Weights of a small mixture-of-experts language model, trained from scratch on English Wikipedia: 48 GeGLU neurons an expert.
Below are experts of layer 4 (counted from 0) of a mixture-of-experts language model. Rows are named router (the router's row for the expert), gate (a neuron's input weights, with its number), up (a neuron's input weights, with its number) and show model dimensions 448-511. Each number is 128 + 24 x the weight over its row's rms, rounded and kept within 0 to 255. Numbers have three digits each.
After each expert's rows: "comes after" lists some tokens at least twice as common just before its tokens as in all text. This comes from a sample of Wikipedia text that the model never trained on. Tokens count by the router's weight.

# expert 54
router:137140082091115151115119125118123152083090139099127174104117073141105138112131119169117131100171137126103158160125151127139114163113127106087142154128153095053108100121101115148168107128130144
gate0:160132122155141120135131104163131157112099127159161109144132131116096122138132120133087134126145168117083136110145111106129148139161171089086123110117150119119160117129080131159106104153138109
up0:140167130140097096137142132133128107154127138087076136125128110145145135121114120100133112147113121106145151102112115126123117120098133123155108098168099144140136163130178123090115175097138163
gate1:077106102105130131123140127123135128099110102111120139137149121081134125152142096126153110150128129070115127155129149107150108138144130081113125144120122109143131131126124154169119117124065122
up1:079096129091150158112130148122102134114128092127116118117156124073120134138152107127122109116161130088099143135120160120125104133143148111126136133140134099127116113152121173173157120123064122
gate2:140121139134142116103140103108115150098142097129152136113120108119144146165099087128125140160110112098120122129133137101163071117096115126105132121121130129127105156199140149140101133147123120
up2:101117104143132125120146115112144149094172132157144147137085115134174155156116104140130096162102100120173070107194134127135138139129140124144163118124127116132141124138137152092112148118088068
gate3:109151157151121110121162151149117133131110134099114130131155126150142112094123169119137137125101117194186125099119169112172113120139133106122106113166123131135151145151128130165088144101083147
up3:132110116102125148143083099097118139119130108148127113110136151132103142172136108140119125125148117070103127142123109128115145109120133134130128142084118132144119086135090128100129144162164112
gate4:123109155150094133120083115174141173111128169083134142113179145144139081131101125144130130134131130129112129117128158134161144104104114128081128109138113159145116137128091092139146158100140184
up4:139119156099113172123124091174145160129138202090086139120163144147099088146123163117094135101130097145151126153116173124176146134147125113082131122147151160142091082145111108132124093147131170
gate5:108115124103135147125108126177140143163130143109133123113132127115154097116133150141142101142121099142120144109131145139146150102155124148121123144113123121129149160065148120145096082118098137
up5:133108149142133115106138147170104133150135132134081117120119140135152089162147136163118110133120115111139161127136133148163141102143167171121116136093128112147151134102123110143090102116097111
gate6:119109125142095107128103151112142136110089159152161092142159171080179080122132119082156141118094069130146105137139110078147128114115182124156116107097094174164162152103109117158111132112136101
up6:125146149119126142112111132128098107099105171128115152162107166115099121166133088109093153147135100137125129144179107142128090113131151141114154162144116152115122132096099075119190130141163139
comes after: ".", " of", "\n", " is", " with", ".\n\n"

# expert 16
router:123163121178157121162128095116101112119143153119131135125145116116092137169131096113098121144107126123154173122154132151089185154100098094166142124110132073134129145113197118120140110096140187
gate0:081109128122116154132104141129116119110088151145136134144135122107109078100163146131115101145100139140157144134145160126133164128110113103091114124130114145117175141128132144150110156142110100
up0:170134151135149108100135119139135118139174110116127131106128140168137170163093104137137125105161114156104102127106109135114078128129141137151136139118154118132086114129106140100157103130151158
gate1:104146115133059104120117153146110128141087159147123102111101138217135129124151134117143145149074096162084140105096151100144102121126122114078083112131117128143087114117145158113087140164127108
up1:079160107165188105095119126154167122128131133155155128161101107063144096148137130121134145141157133114156094131168116131099140130111139143184161144116119114125147167138133128138127133098152125
gate2:127124138103100131094150129118120112147112121156140119123120094152137128086129153152156132121121117121124130127128115148156115122157116112057112119135125115136131093128123162133138152121092133
up2:123131112127102115147098110144174122101141129106152112142136178119134114150124074102134146147116118142147107161093113103134113100132119154190154133134104160158123130069108109119095118140156108
gate3:119149113140121105121123148106152140111124190189158148088144135090110144134127086161108117134108143132118178148109137159178114144076160131139128132088139124170111135225132135139114142111133139
up3:113122091139113169119132135163134140165134116086097112116127150112138111160190158124132174133119113107116139131140116116089146177155117117125118146147157148114125107106153130109130119159097160
gate4:101105112107137115124095088121116095144140128115185144170112131143116154113126149087110105146093138082146141086141130133116141126143116137139130096124126122128115117109128152144155147140080167
up4:160136120139109117133163167118147160123133122115071114088136123119154086147110129176163139130153149165103089155134115100128093125091149130108129137113147126104148169145105122135091118130171097
gate5:093117101149124117150152136129136123123100088122106119135128115126132131161174173119096131135145101119111110120170161120154084084117129138111112121123121157161131126139168089189076113130103100
up5:128133118168139129106145135145123107115121128121137147187124137065138151123082156109155164129148139157151127080115118130131124112127117080117166132155137133164121169143159115167166103102124130
gate6:091124119138172111131150173125145064102139110131121124149111080098124110103143160106124155141105130142170107125113123166136149114141140104150132124127131150150129134117121154139166148072120121
up6:126094104187109121105126101123098146126149126111130140123108193103162149114135111125157123128139111097142137158112131117142160084166135163125114137106120113103155127147120086114077142135137122
comes after: " ", " the", ".", "–", " The", " a"

# expert 35
router:164118106144157114135138173058181127088150125170093128115132124145105110095140106100104123183184181121140128132105113155145092146118124144138122108115164122104124126142069129129112156129142156
gate0:124102130139122154111114142115141146150127119123152108181129095113114111108110122156074102144134171148127138140077143150143101075155124102196105095146125169161129154179118125139123165072140114
up0:150157174124125148140146085152128129127124127112136145088132162151139132130158155113165138105108089146136120125160120094144126155094136173072147139123119111135134122111149134116121097185137136
gate1:099127135099119096125146108154103150136104121146164088148164126119154110134136170117148109112112093120101093151153137087137166117109133121152111063137070146161149121127132155122117132098112076
up1:131096135122150132120118108115118106093158153175097171132112111138087124117154125102149135119085154158159142130121098107116104162122119147113141169089144097097155138132117114124110095150159126
gate2:125146113106120161155127143123129144094086111114120106133127205119171135115140097127141070114101118099090151107134145151113164132077161152077181115138088155157093118154150169137135142129127131
up2:117144134127139149175169160120161125092094142104122122117126233129167112102127088127111090087105114092132144129147132127127143103099175168102156112105117140171123124149112115134114113102135114
gate3:057113130130126118119167175146134113111107172107146104135126151108196119121152139086147126132075116159142105115114172111183123080113071118148125115119106135198126132085102148136098133068152157
up3:085089122109152160097168169142129102109139145080101158101102142127177169145108119109134129163110129154109100097117145119122101110109106111156135152119140122158109103105137168142110134106134153
gate4:104147160126116098143119121144129139096109131131138138123141125133122065158137137156165176147136158103114115141105141081144154092135139129095113100086149141115158089110124130146082117112145146
up4:122100098112165172115134152124117128150142123121161119135130143128134173096119147111086084135105095151155122117168150152097085149108131107141138143170101135132119154136138158120147175120089110
gate5:075107139121112134136121114130119109157092102163184104177123143117141089148147118127175124141131100158104103122120141095144144112106141132151097127131107128153143124107133156144100117106131157
up5:148129139148169173131108108106144123140156091149177140171090104111108118163088120160136165124154138126141108070151110132163114110127119070112099153104143094116143099151144140135103112108159153
gate6:143151105117121096139178123147137149133123146138138122132127155112111145132144176129126170161134102111128116077125131108134190147162142090176128136131133105133121142090070170136156129125125099
up6:126154130136124130148146123131101164135148147104120137133159162171101141124147142128099188135130160117135094107090123104122135136149150136114154107147156116135168118152125167107152103135087137
comes after: " the", " |", " The", "The", " between", " from"

# expert 9
router:118158084132188143101128094155132118116153148123102129128115122152118146117137100100120171158129144113155160133145125143099121150111085102134142170090131124078109139120141132084102157159179184
gate0:115103097126119122175112183131129153137137121059118103115140119137149138112190186113163168191121110057124150111147136100152146120116103123128110164158095147091092138104138097147119145080109108
up0:143136177130152134089118112102114127160122136171119142128124114149134139104091117113107097082114127164127099133099136138148079132134178144122095095137174103181127086151137168103126144151111131
gate1:139101100129114111171118122100129114145093125118105122130146140124138113132112115117113158165052138113131128109122163137165110098132130113099146118144092118106094150089101139135096166124143119
up1:100146113096123102116100153127116133132194106105133163108138133151117142108177169095127127103140103124131132119097096143136152102126113145107138118094161128113160109129132128142113109123118098
gate2:143139113137168154132105125082115132118164147102120152158151120116111128136125137138135120141160131113112133133109189109121097132124120075172116117157146137104129109114124161143124137081143169
up2:136132134109094151156129116168133142141116109100137127072134118127150114139127128145136056123090127128097153129133065146096162146138183176127164140084136153133133138155094103134142143159108072
gate3:115083099117111092058145115132125105126125179155197126150121126118131128150121080124135095120088154146139113156156116112134114136143119126151143141120114119118118113146122123172105123118155124
up3:151125148104133140167140152145142135119148109111091146129123152101134145101125178160144147155153115136140160079106180133112106146104094131111093101161117103157122119120147133085131112094092133
gate4:158139124133100125118129096145116127110115088181142159138128159085119120129107100096130132178115115105142078158080129122161150121117109101182145164118122069123140094105094141130114145130130170
up4:106111138134129135143111164118136095154110158071100105119156096174147124135153163126108115103125133167083168099173118095104118108146193160092075119170127162118142197171137123118120130138117091
gate5:113070118163167142122129144152154124134096146080126109138150123153189100090154160157160164167152110117115093105141175118129128157107117170129144109082160157179121099119134120126124104103087130
up5:116092110149155146129134131154153115127087155107113113108149120161174107104148140168156114147142123129117129097161136138140143156104116136151123121124136156166103145116098157125157108098074121
gate6:094079137122111103152110140149122105124144193181149103142118145149147122153143138111106131113056102136155144095112107112139146099126118135145131136106118150154149110136091135124116107138155094
up6:110113113131118121128140132134085094090145164153121130121125133116134134145100123147097108109110118146145144106090141100126114108130129127173150150075110127135132167132120127109122137151146090
comes after: " ", " the", " a", " The", "'s", " an"

# expert 42
router:108123140106141152130113124089124111099141114090094149138131058170124114115136127151138183129131151126126081129129101136099141171114115157133164120121145091121150126145152077115171099158138132
gate0:135109162146123125138134145144100139120162145141127123153157114140149145142108112170128070125139143097163109087154181124156142149134107128139111106152137119111108155142120145145128149124135132
up0:134114153146131129124172164125119088124178144120126111142140145151122155126118138151135112143172152132134105110152149108128135153125086137186149101164149114124122162133116148117149152137153137
gate1:153093135123077111151122100169167170114120099135125135132142139176160096078140149167124125114122122156117132156107125096177114120165109080147079121120126156162143143137124126133124086090060132
up1:148133088108113147145101115172169157120105143168107132105140157138166108077149109152130100128147122164122145156160114090165118144154096089095121109117127127116132169161142114106125108111072136
gate2:119108102124113100141103125141104135147062144176165060138138176126149091118127136110163137126098075153125124142129120083127126095117141126113099106115068168190134125105081135141080131098150133
up2:099124145159135161125133138082137112139155105127089147144112118073113137129125111125141099103122137093123180097072112142161134144114082121128157091150122121112129111102168116124107099150145110
gate3:146143157136108133137101115154121127172105127156132108169109139106160076097137168130177109176109083135134125129122148118173130114073130125150091091130084158198131094118109149136108152103123105
up3:121111138135122131099108157145128090151163152172128138150099143096121135142144158139171102156099125141148129129102137132148142127130148134174109111140112137132128101122104150155117103144137104
gate4:175102156089110112129145144091159125129118116127126133165091139143137045148153094145125133127145127130158127109129159108186137141123194168129138091094156148151166091129125120159136115134160146
up4:126136135098145144147107111129116160182153115138095104102131171166095133074145136112115131103124133162140115138141144140128095136132138165119128097089125145165118133118105130113118144127124139
gate5:142103143128142112141097109135153115191068124139129079143140174121166069133154152131161119138127100127106139136128134105177096117105145146096108132089075144181128107107089141139096148112144105
up5:118138148125120086113153088112176060108102146147138109189102142117152160072081148144129104120123138184121134139128138138154130129151109124135118100097068133125132151128117168141094150130114150
gate6:072177080126125115126155121119151103138123132132145078177128128131134132117153171132092113129068127122127083162135160126159120111124126108146115091143123150139153101102129167175089140131110088
up6:154063164118140148142097137154126160147101144151121183094126129118120103139117090113154114126161130139121152084093112116133132124109114146117124151076123089143123148122127099094151143113143165
comes after: ".", " |", " of", "|", " with", ".\n\n"

# expert 57
router:116113123053147129134123155095072139169145127136102154161115111176104141168056113124131156099137152082122078130113145133118169118146153098149146128148160151148148132141117141146155116128135105
gate0:126130137120157098065143131117142123143123118122127134154119131104154098108167151060170090060133107145128111102141105140139096065152129122110115134133127139119108137097094128108133103119177141
up0:116172141141131123084126101120130126164128114135129127159121125126146077123163082084150116068163112128123125122130110131127128081121120139096121139112136129141114130107132120120127111097154156
gate1:104094114110115106105170078126134116171152109146108129114171153124115091151132122103178127105143122140111139141116129118107115098155155155116112105147145119128140105111122119124138127093101136
up1:100096139091094118111179110148131137136152121145125133091184120097121096170151112135154121105168116136094122161104114136134111084133175129139124113136141126111138099145131110152143114128104105
gate2:132138133121162094104127150165086134146152105119139097174127164117124113144165136142142136135107103121116158129138086145105141114107196080145125131122149107148101146134166136188156118132111078
up2:107119109164103165166118108098185122101096152132113153117132069128130146134115098123118104124151136144138118120158164106153113135143074138130132122106108146101123131133095111080111147130139163
gate3:080130117121110131180133137125095104201175107151118149115183164114150146162177131096159113148147098107097138122148153096085134100100171120148128121095125091113146124099147138148097123154106092
up3:172130146125130105074117150153161153087091154112135112149099077116121090084090131127131119128103166148143120108128114178153094116147109118140099134144123172154140134138117090124165125134110141
gate4:121104187114163123104156139164144136188134177129134120142103126142117128151108130130148162118134095161162143126095166125124121108126118117148118130114130193140112128107179109218134144117105121
up4:143138123153107124134073112144092132078129073135103131134152149121147113110148106123109135164108141073093129151129099138114145130115108141122163114176117127148134141128107158041142126123141135
gate5:099105118127144126130124127150152149174132101134108132135114076139113119118136155130114125162112082139097155154110133152119106120203056124127128108101142123151116157142148147149141106106122135
up5:141143094106142127130128115126139167157134066137108148123108053118123135115138096166093152152107127125084166144095117150092099146162083117124119115126155138161101128139172109132145116116117148
gate6:115134200150098120115114151128127063110123140129106083097169127095160117134174130104143112114114132130132149126129127095158108134093153134147136107092088150136142152118111181125146152085086119
up6:111091115141157144134116122100159161131170100144121140146120109114110136172122119165126144123153120092106142140131109128127134111131138113125151136142120113076124132159144135137180098119129139
comes after: " and", " with", "-", " to", " \"", " was"